Below are experts of layer 6 (counted from 0) of a mixture-of-experts language model. Rows are named router (the router's row for the expert), gate (a neuron's input weights, with its number), up (a neuron's input weights, with its number) and show model dimensions 0-127. Each number is 128 + 24 x the weight over its row's rms, rounded and kept within 0 to 255. Numbers have three digits each.
Before each expert's rows: "gets" lists some tokens that make up at least twice as much of what it gets as of all text. This comes from a sample of Wikipedia text that the model never trained on. Tokens count by the router's weight.

# expert 5
gets: " the", " of", " in", ":", "|", " a"
router:092133132157158132145107132151125087118116134078110116153087104135144138095150128145127094128120127117155160180132072159147094140180156142110121132130117159153122133116139142142114131160098102144113136126104096107119113162103095143149099139179146079140109146079134130124113102111191126142145136139164148136164140121139132101117069146144143140132086149139129172140155118135088096138114
gate27:132119107122135131092136129167116126116106136168123140101133155161134118128139112088158167069150116119118109143166171107099156166109142059123153069094143149119096156100124144173121079135117092130106128149148113123107092106127131125154124098153131145083084101118122161135118169132123151087129096132073117111135136138132130093155138134115129132128135140107132168126088102119119139146109
up27:145112099127116136124123102151141100133101135109119112079138131119125153154113109142112139120153157164129132144139117097129137173115120092069134127107115143136184103139157160142114147181133152143120158137168126155128093161132114120136106132143141072113115128163090131143087159135112166115119084105124091136134127167139152155207143123095121083164096104134146137106122109155140129156104
gate28:086095161097130147106125091127120139147116150120110117119116111143113182140165116147146141154132141064168084125111108142132100157112161153141150079150107098124118137107119156142078132154166096132146125102119144112100128109156133133143144101168114091103106115122171115144112132136125121143114140093092172165165122114115112114145132104152132114191148114113160155126104128120140185142136
up28:142121137158091154103173124093142153135172113130139115123089128158137135064140097144122113155134109103116122145165146125177142135112132185156112134154068115107130099151166182122139083140107129110122150149115118134117132163159148125119175172119143147095144123116133119121112156136164107112105137112072132124128143097118096135129142117133112107137093148084139079134124151146109154119153
gate29:206120130147094134103155154142137131112148128170122132105114149152139124136117149133081170113104114104135153133081129098137095109159122166100128144117154111130166088130136112120136134116087152114173101107131150146137130136105134131144137149139113112173143146099128122125134115136069139124131178167105109080116152134153164161146158116088090180116132149125125159119107134113126126149077
up29:105141108158123148144142146134111158147111078094129162124098160155103117096154130144125163123119172127162100096156081112153098137155122118108100083136096145118112103169153165100115107146117171139159101149085163167081142138172123112110110143145128097138144164132122144119110147125136157138089129156098145138111101135133127132093138127147110104138115138091135172097121176116108151137101
gate30:113163083145166115150109096126106137122156085111128142132140102097151081092102075104125112115086125115116099100154124119166100090121127139111183109133139124102094123099113146159157116177132163138113094128157142108161160131152139158131175163135100134148134167143121121082099105138122142141108160128155134157172097145130105167150165132120108107129115116108122158133145117134106126124107
up30:130095138113127107110137114134116153104140183128156115137119113131124135129137166135131138106116160140135120135110143075114108106163155096128099153149106144117123123137134076113115147120129123096143110107077142132113142105172121096128115040132143170078146140086152141156135161159175132138138125158147124125129149139147152150092115118151132118076086110114194118154096144132126120131161

# expert 7
gets: " |\n", "\n", "-", "==", "===", "\n\n"
router:129131141128135129152103134117126107169164165161120088128170134132120132137167096150141124144107070140105114121159163082100141113100125147143156112148141152128122126131091119122117140144132141140138125127081165095170150151115148163159119094096061135134152142149128111098154128160112118105161117118146126132109118145108087117127143167141092090132129194090138143152105140144156074143135
gate28:151125173125126153132106159138112116158153141107093105140100127119120116131182138117123117147115108110143147130129130153149148144107113162157116113137157117124158153122137191120106200139121159075142124110095150119133071160128126173126116118087132100133118113137081169091146140096132106080185075119130133112117155158086111137124137128138128131090101132130136148128179127130142135129123
up28:148137133163120166120129121162136114132138147163116109086109117142131135131127117157099112185150131130149151112149079108189171129158149177098112184084124114104109083186108125102136106135136151154093130128096105134112147128143118133148118109135136094130114139138139108129147103106103150174110132160159161124122082124132114127091095151110093136147121153117170087118125133122162139104150
gate29:150125110111146159140129115142077143122163166174157093152117105102096132133124095150089145195151143110166167169144180143095107138140119130140192125168082113164127134133138114133122151103137149138109107157124141116182116133141124167115117082138110124111162147131122113141106157097131140135119144118126153138136150130172143161118121112119151131112099121136160136128142143135166157090155
up29:114085131120135109144156149125141108108075175123145079106114140108181117126101126083113129081162138145124150116100134133132125125080162133118115143098137169132145123114141119103153163164163103153140099176101153082124105115113123156113148136100130118128139129125115209120100128124152136124123146140143113134137146134144153091128133167115096122093112186132139104144108132122077145154145
gate30:128169167114100098092151181104095133148120123111134148066134117152182110128153137163148151157128145104154139138211148115132160124110118157132137130155126133134153135132133122124120133119143119128145156093095150122104136180097124167127116118105125106150158185133128138142132147092137131137127172148097171133169144152150104134103140156136157114119099094132106182121131139136133122152139
up30:139131097149105148115091131145170095126110100143136133161112142161103115120133120099091123128162113122165152137175103163087161133122118105152108122136111175117068116092129155127122105122128090091149118127109146097117108066146090127124128129162185100126120108086116114126120162093125164165131181134111124094102136131121170142117136128129129107154095122128157098156130159115104115152117
gate31:131064156160147128137120149163108094133184150130114094110146119132121177107127097161102159130128112133141125095153089137121169169169131162150151112081139126116109142131115108122108126134116158141162138176111157117093145132139127133108180119110095114140073094084125146103113149138125137161146108128114091107131153169122143144098084137101127129127128135136151178127128135143104129098104
up31:097102135192138141161155103087110148125095130116109141160110130182164137126150134162114144098140116136152148099109172124078123130121136091098143118164151138149132121106142156140135149134079116113143128151107143165087139076108137103137130106160084098147117178125139108132133148133138163124142138113109135149137156139147140090132120126093136114186091143101151118081140120119099154101111

# expert 2
gets: "201", "200", ".", "0", "202", "199"
router:119132125110110144139157082105107119117097169172117133109135129121137121165092182089090150122128117172126103162099149117131133137123149129140114137131094118134104106116116136134124110155115123140110127145166153109152143110172121149110181096070132126132119137115115138153123157126081167166156118116138151165093112123083095128126115081128090119159164098161109160114104128177153134162131
gate54:097162126131145138111138175165113088109145138102120112149143103127146115144116130124127147100094132100132131124167137125105136119112125157137201128154083158146136133113073178162127086097125142148142129172086129150129101120143133121139082104109137125110156162145143123118151171150145117143168115072129124161145106124152117131141148116120118092143104139133128130090091152149173129188124
up54:129139143147138167150119156132122119130115143093124110142146126145137125096163112167150114129101119124119110129122095078128099134083154126109107095093121141167150108142196137170161073140146146114124124125120159141114163149081128074140145114145147149123063150116150107136151105104116117145169100121119137098202128114150139132147123135135104178121164125158135149147121143138103140154128
gate55:125124142148140135143139164097148136102103107137080155127101104156148116101140146142119074112150127131149147139127111130173149128119173167159176106094094151130135086140107077153124155138103109132108137135174128124135145184121112107156156113127184140139160128147116132159110136102083121090119096166091145107132162146130108170169132153145136115125147148133131130108089134104157114102141
up55:160131180106123106158167121130155130116151107134127096130164116128133143100144121166121128161154105142135108080111107131097131154118136156116125129119101132156150127140152129107164131138140123119123124124118169101101122117092136079105109115127105155084073144161184091131128121116082105147166146146115138175117126069148118107142092143148105099130091122129139085134120067133129149170141
gate56:118161096128131128148134118121123138157096200156129103131126138113085135121134128139094119144134106126137156164095127154103133151163162142135152058138105183133122113163131152144126120136112137155108167110129135148135130101134146152118103143157107126127110148076083129136095178119148101132120137102179143120118102123111157146096112124138169139143098125136153163172156143136158067138149
up56:128150180155118127104136114162114130115120163123144126121116115110160105159117144129144106126191122133121173119088154166109162171073159154156162096111101115110121108139125141084117118091113133119112110088129094121129165146175133130091112118121176150111128152118113103141114105166131139140138117146167176131104120120150142145109177076135098107111128122161109150124110137162159119109123
gate57:122095133133152168131124150121144184098093074111111146137153149143159148130123159100147186142103117145175095147093119124105101129172121110092118096086131133126129156117134106160143089096126093146125136110153127126104110116131148107147115130121112059132145144118134115129098132155112121133157110101159094141177169146125157119093113105127154097153124167129110155152106133134154136157165
up57:099171118097109139121118183121106121168115159133130127149128141123126105154132092096137116127108137098117149117127172152143122137081084147087111090131149134143128126105122165179096142131140089179140096078125132147107118102113100153143111108111137144114133164162158116115141117140104078134131110138139106171102177156128146088130117152139116154109141141068106110157148149138132144111167

# expert 3
gets: ",", " and", " to", " was", " as", " is"
router:130142154123146089127095144136153113105137095111144154111098144147096094089092089131155086135155161092169106129158130191143093131114108101117104119134176093103142146121107164127122184105145135110122106125142116115112112147122142115129135082127141085121135168134129153104109137139098125089095123127099114130164161107143106138106147129094134103107134077144105105152163114113120144078132
gate6:127122133149160107105080147099152098149091140123098112142144072111083107130128101156151115109137118110122135146152112161124142079133142070129136077153119146158148144145128174124166133138095109164115139146171110172150127142087159151107129089144143134073112096119113139138123129113160132153154124111111119134131160141117106140150129156131164136094115128146099110122113106143135096193116
up6:116133138165149127120136096124111140120083076142138103135154111086119143121125112111115157133101133179127097097098105185154153167126142125142116109106164108128104131126138162120128149118152147102160091136145142136132106114122090136165140127124180093122116112071132122155166119126132108114121146117084170112105121167083155161138122095099115154174112134110117141140146133096145135195134
gate7:153134148142136125167128092123131128156104096134121083142127125138135145091140097133137121170155153142110141138165116114175121158138105146113176120127136110095108137106089146129078122118117085099106088138089137137103093120109096117158051119125120157097127125160150120113169126103130073115161140110088124138159087141154093119099148137161119161164122144121109135148148161127112133142148
up7:094159141128107134131138125176090137126165136136113077104161132132117135121077155131125084103132162159143115150109186110105133134126116141082134122117140153092141120112150110096151164140154117115175119099124115125110127129159113165120153126092131142168145086079136121153110132127150136138125119149130152111122149134107169145169137125077103084128155139143149087128074125116101181117133
gate8:093112139117136129121139170094164124145120212129096134161124157147157125158165143104155123117135099088076120102123136113093098150137153152124134140130116145137079116124131106118153157127106112150178097106130142093127138135113153145088134115139133149156116093110129134152108133142108173136111080128147105117116123109140145112118160116130129128082153108144138145099151209150104121109158
up8:119105129197118125127132114126114115083129156084121095122174166157113099089133124123105133128084114129106129175102147127096095115096128143105147126131124074135142143123073147119113133114131126122108159144092111132129181099093140126080120139144110154098103176146135098151140143160122152124143090146127117148110101171086106139116132141141120102155096138115098120132162149158129098140090
gate9:144154088135080147162122121138131129137097133114117184137103155143137166145139146101141100107093145142112162100085119150120103143105092139135115111120145161147153133167147176149118102117133155100161155121129119135108107092147142167119118150143098148115117177151112136144107119128113094111125072105137100159104102125160132127120122092131196112159138115099175098111143153150142122162104
up9:114114095179131130158135103121198154140066163154135149096164163108131107136107120146126152135122116138093100120193116096133113138113145113119122139113115151135132128135154185183133104130100158117120131141113104130088161118107117111165145108159082156142151129149115105094144094121125118108138127152140170118121123169110122099088162118160104128140145138136149150111136144126154092116105

# expert 6
gets: " ", " (", "–", " \"", "/", " he"
router:162122112146082099157155098126110148129155129160125144150144149087116125155093129140147119128107142171115169113098136085121148137095097102106174119134110089160119107120109110139130090141146125140119115172157155158115137121153113121155152149140162137139121145152088103157101164156139138156140110141186125163141097161123166149157128097180158159162119121123143127109123163114149171133114
gate28:143112115100127155159130122123138133084145117173085133105147115112077146113087109101119094176155120153135153191124102116123159117131171151140126068128153087119147113161137136150139137141055146137138120128060109133135130138171157112115168164116168101123122111142146147107124142110140129103119106115149119143115137134142134099141168120151087142133156108148096125108100135131135141138108
up28:174125119106104148122101143170099126099138161096157090108111147077137132089131103150147120175119141124122117138137140104107155166105161093097148112120131117157117104129122143131130197135154112169139105112134107109140111133093132134154131158155175142068174081140129178153123122158164136100122130126155127120126142137149145155104108131142079125125160123162126119123111135110126155155163
gate29:129127107073153117144117115119135157086150144144115173113110168113118115162128103116140094143170113144110153131109153133094131091120140141126095134115179117090125125111136099140116133125124129158133139166130145115135124154174075142136129171108159122111133154117142081148107170124131140121113151130071103170124120118167163142158108148153098105147076160155128120158154144129120111167078
up29:133150133121139157117174156129113151101101154112157151146103127122120099091155122103101141143116148170114126155154167137119143161116106126082156122073112136151093191104122141086152160104156080103144091084171113151127160087126132126160114099116136151144135107109143145126140103132097130139136111087097081110131137105139130109159152105095124163124177128102110151140130129119141145136116
gate30:129134135119139136123126130131104143163126117132133178108138127100094101154118095076166146156152124151170125082090132150168104085081094114117176117112151135130145111146099122104100136097151165114112111111149158144111116133109161162139152128133164150092110158104085088110148158142129131105100105143091121117152121087103085109132158091131115144106102111146138121106138132119086121116083
up30:100143116116121076170096127130112171147134168117103091122168124127159112124117126190164099125107159158127107117164130123152087162097154179130132109137126128139112115134144152123098164145115136172146111110168098147154109135132192149129102080155103120116123097130141133107099096102125133151099150165148104162151152097154172134109136119104153108130112124129108132135117128148121147134093
gate31:118148145090140192117108154139172131116115093117139157182117126147119146130192124116128116134142139147134138144123139147077115091122165124140153073089103127135117154144121119135154129111117113132150166146146105176099127147147133097128096079157156125095143144129113146133088144171136134144143117145182079151134151117167139110093115124148145146153113164151118143095112117114108130128167
up31:098110143145108174146086123113187124143100134084128133181082149131121146146089153160115066078145139137081148135177114136122127114130132155106116126124127094108180149146161113141135088121107125092111145133131076106108112162130143165141139144155104114162167124132164134097106124132106138133123118101123111144105144151111093123110152169117107124119133093148133142104115117103135102106132